Experts of a small language model: 256 experts in each of 12 layers.
Below are experts of layer 8 (counted from 0) of a mixture-of-experts language model. Rows are named router (the router's row for the expert) and show model dimensions 240-279. Each number is 128 + 24 x the weight over its row's rms, rounded and kept within 0 to 255. Numbers have three digits each.
Before each expert's rows: a language model's description of what the expert responds to. This comes from a sample of Wikipedia text that the model never trained on.

# expert 47
What it handles: Derivational suffixes
router:153111097131159139125155121132127153161167104125151124147089101102122133110130153092136122134135137114105145117150092162

# expert 52
What it handles: Surname starts in sports
router:149124104126148147129126100098137149135142122168157146159108127158112112158107162084146153106099128101135155120141120163

# expert 35
What it handles: National and political adjectives
router:121109126121144125141139133106126129142123098137153164162082111153143125152120111124125117121140137100130161125148085151

# expert 26
What it handles: Mid-word consonant clusters
router:128125102091122181134152114122146169149141104168154127122156103137095142151114123154152128124110170154144163159141125136

# expert 15
What it handles: Table and heading markup
router:170110140090122116103164123104108178152145103143171115138136121101096126164101125137143135104106145113137141132168116145

# expert 61
What it handles: Stem after prefix
router:131103121140111179146160112145134144169178117128136144145096126105102185118098154110163133087089141101135168120142118129

# expert 40
What it handles: Named entity heads
router:157100124137146125113140131088113127152120115135138122156115130094108158155112152114120140138127164110155141127133129142

# expert 36
What it handles: Word-start fragments, spaces
router:137128088150141134125187099109149152148139104154137109143140107145111133132082147106174110121125132116152146096150118122

# expert 57
What it handles: Word-middle fragments
router:106104085125145151105122118126112150164155072150142114121110118114091159131094179118126137115124162107134135065143090146

# expert 48
What it handles: Team and publication names
router:121113124164144127115128096098120109166130105151137138182119137116109127145102123131123148105121134086144171092118124124

# expert 49
What it handles: Romance-language titles
router:143106101136140141136166131104130136132144131154146149150102126133119124152066158120146130121143156104140134122152097145

# expert 56
What it handles: Quantifiers and emphatic words
router:104129090114122127124178112125119123173149109142127115158097114139112141130095169091149132082123148084123186126172102170

# expert 16
What it handles: Speech modal verbs
router:146103132104153126124153093071124153146190125163157124150114147130120119140091161097133127106111145109157147137139100148

# expert 8
What it handles: Time and event prepositions
router:148119117094143177108130092105118169171126097160137135164115098116128127165122155092141133095088135106154149108144105175

# expert 12
What it handles: Biography lead descriptors
router:162110105122154142127142148115112152138162085132140130119137106133079129133117144096124160113112137130142160103144099157

# expert 58
What it handles: Sports results wording
router:123095122137137126100139092136131160169125100163126135167144128106104121174113151100145124103101144098174154102142114170

# expert 54
What it handles: Line breaks after headings
router:120154147126149139128164117134135125160129108169143122159119066143110125129124153138133141106102157097167118104155080137

# expert 62
What it handles: Time-period modifiers
router:121098123174131154108163103103124119138157108141132146178126108134114159162085106092179125119136144114129151109129106151

# expert 21
What it handles: Foreign place-name pieces
router:116127129093140176103164127113151141125127123149152109162114112140118110166123144115166117118137137096175126131126112145

# expert 42
What it handles: Event verbs in histories
router:158117125098147148114140126127096158145168122165155162130124104136099150158093164105140154098097113100163144092139161138

# expert 7
What it handles: Of after nouns
router:160116121146131149113150102109128152150146098136192135117142108109135138136125157130122132113106144114149124124164088169

# expert 23
What it handles: Codes and identifiers
router:139104134131144158101172099132160151142142122139118139177110136132106137153103142097131141103088158123129131137131121154

# expert 2
What it handles: Complement-taking function words
router:139106141137131160106190126124137170156159121121146134150086099133135134142087178134139160125094150106153127137151111169

# expert 38
What it handles: Head nouns of phrases
router:113087126136150123105171135108116129148146127121159111161098116152105131116103153085146131100108154134133159130161092140

# expert 45
What it handles: Citation punctuation
router:146133129105142147137151134099127160142148144133186143174101100138118137147111153107151138140136149135166127123162101145

# expert 44
What it handles: Indefinite articles
router:169110113151155157099159109104096182156124111143146126152112144134136146164120170099146104098117152121164138103150113166

# expert 5
What it handles: Sports and band tables
router:175064115089161141111147081108157159135160117158154102166136119127125123138107127107128125135126154097155169092124103144

# expert 9
What it handles: Digits in references
router:130107148147160135114150113113119147133142119146151138154119114132146119141088162112139125121121145115152155095148107146

# expert 25
What it handles: Infobox and table delimiters
router:124099134094112099088143139103105161136130131131150131146115127122122121136116134103155139113132150143167147121176134132

# expert 34
What it handles: Name pieces, table pipes
router:133121121094136143109131140130150170131163103153117137138102133129068088148090138094167168140129114126178174126149116178

# expert 4
What it handles: Tables, brackets, chart entries
router:163092116102171128120169132106120120135139104127131097113092099136112149121113119118119138092124144107127140084135121179

# expert 50
What it handles: Common abstract nouns
router:135106093136161121122134114121104139149152102138149154144101130112075100123121157146107130102142132146115156104141075132

# expert 29
What it handles: Film and album reception
router:139114113130157107107111124106131147152158110147146139170099144128125137139106158126133117083117133113158143127142117152

# expert 27
What it handles: Name endings
router:155114113141152157126136108094126148143142134160127135126086116121113132136113157102119132117124130121145140120156118171

# expert 46
What it handles: Verbs after subjects
router:143133122128161148117158118104105123134155118171144094131108135136123147152101172123176155121108173130136140097148113147

# expert 60
What it handles: Mid-word pieces and possessives
router:138114097097155138122129104100130134160180098145128133148096105143072139114111145134118153142124149139154161103148068149

# expert 51
What it handles: Word-middle syllables
router:120128093130121132124146101137136142146170080143172120137106108139104131142108132094158151112139136103164133111133096164

# expert 28
What it handles: Foreign word fragments
router:152124101138151140142160107110133149145134105144134122150123118136104125145099153114140142086135148115166155097168101129

# expert 31
What it handles: Medical and social nouns
router:121130118138141134096170112099108170146116097116163159141083131122107152122133122117128138116131167116130140126146114143

# expert 22
What it handles: Political election text
router:159105127131155167121121146073112122133112131134145162140082099132145160165114158102122142110083161112121154095160134159

# expert 41
What it handles: Mid-word name syllables
router:117114131091145133109141123111146165114123099134127138153134101142071119148110134103171124153136136110166161097136141130

# expert 53
What it handles: Census statistics text
router:128132104121155136125139103103124122170139118120105143117148095155125122143107124108183149100110148079143142112164132125

# expert 43
What it handles: Sports and chart stats
router:149101090121125121111131128111118166181122118153143149145140083140119116127077133097136113072128152091163160093138131149

# expert 20
What it handles: Place-name word pieces
router:119074118136143154122156102126113108146134121126168115167127128134117122185139153127136113102116136123156166094149128111

# expert 11
What it handles: Coordinating conjunctions
router:131095099104120138141155109107084168162137114126143142144067120117112159114108150141161114075141145110151139113129107146

# expert 0
What it handles: Joining words and compounds
router:140113079107141150134146092093115145164135111117138152159105105117115158137110190150126148092119151100151144113146106140

# expert 19
What it handles: Mid-word pieces
router:110101123136137135124162130129135170156157130135118138172156119127120124129112158119177137095130144129131143107135091143

# expert 59
What it handles: V and Japanese syllables
router:130073118111129171134111102103118151145142102127167137173048131129112114145083141111126149120125132135156129112127121159

# expert 17
What it handles: Word-initial prefix pieces
router:128115110161161127131160120089163124135174107153125116140138111113094131124097152126129160095117150106141162132139100135

# expert 18
What it handles: Numbers and units
router:169125112132165127104158123127109155179137110116145165179118135123138122160139145112160124071146134125137158098140104131

# expert 37
What it handles: Verb after was/were
router:163137146150150149141140104104138173140123111140147148124115089152109125154112174110125128099117152071131149131131110140

# expert 39
What it handles: Infobox and science pieces
router:158111106113154102096143109104143159115162150148158156144102118126112151126098150110147130117135153091134148115169135119

# expert 30
What it handles: Relative pronouns and subjects
router:145101122096164143118153091103104138136144115137150121154103138117127138142106171096141136121113158104159171115130115162

# expert 63
What it handles: Clause-start pronouns
router:137122120091146153123146138106107136131160124145177112162095128103110131148102171088131097097119131112166134133141103143

# expert 6
What it handles: East Asian romanized names
router:147087126123152161117140076107105156136137127141151128148047120145068117159084157131157137136103147135148122107144116155

# expert 3
What it handles: Sentence openers, verb endings
router:159090119154138143112147107113129178171123108129133152149108109132124143131122151098141131092105146124175168115140098153

# expert 14
What it handles: Career and education verbs
router:157114120141152150130157140098113156145133106147149152156133119108098121178108153110125151145116159096163155113161120157

# expert 24
What it handles: Table headers and separators
router:155085119123127117104119128093115148124161123131129132151132135162114155152096122100141132095096150115157166132166099137

# expert 33
What it handles: Mid-name fragments
router:122107144118167150119117143105109169149156080135137107150134104152108132120097146097151118106133135140130150092122081139

# expert 1
What it handles: Medal tables, name pieces
router:157107135114168124144155130125130153149159121113145103145137108121079139124098162113123138122099149131147157127159096135

# expert 55
What it handles: Dates and match scores
router:135092145124160140114141110104127149156125100139161128157140113144123127184108164091142119116108151127165176132119133147

# expert 13
What it handles: Place and country names
router:148124138116140154142129108095109127149130109160167151153106101152094124155102151111163133089114146091140140123147108144

# expert 10
What it handles: Infobox spaces, numbers
router:154123130098128158111159133117104145148122119143176146131144108111138146124110139116142112088144151113138135118182093181

# expert 32
What it handles: Infobox field colons
router:165120136110130117098172144107090172156127103154148115145085113141148151152084149116141127103099128116136135145162105147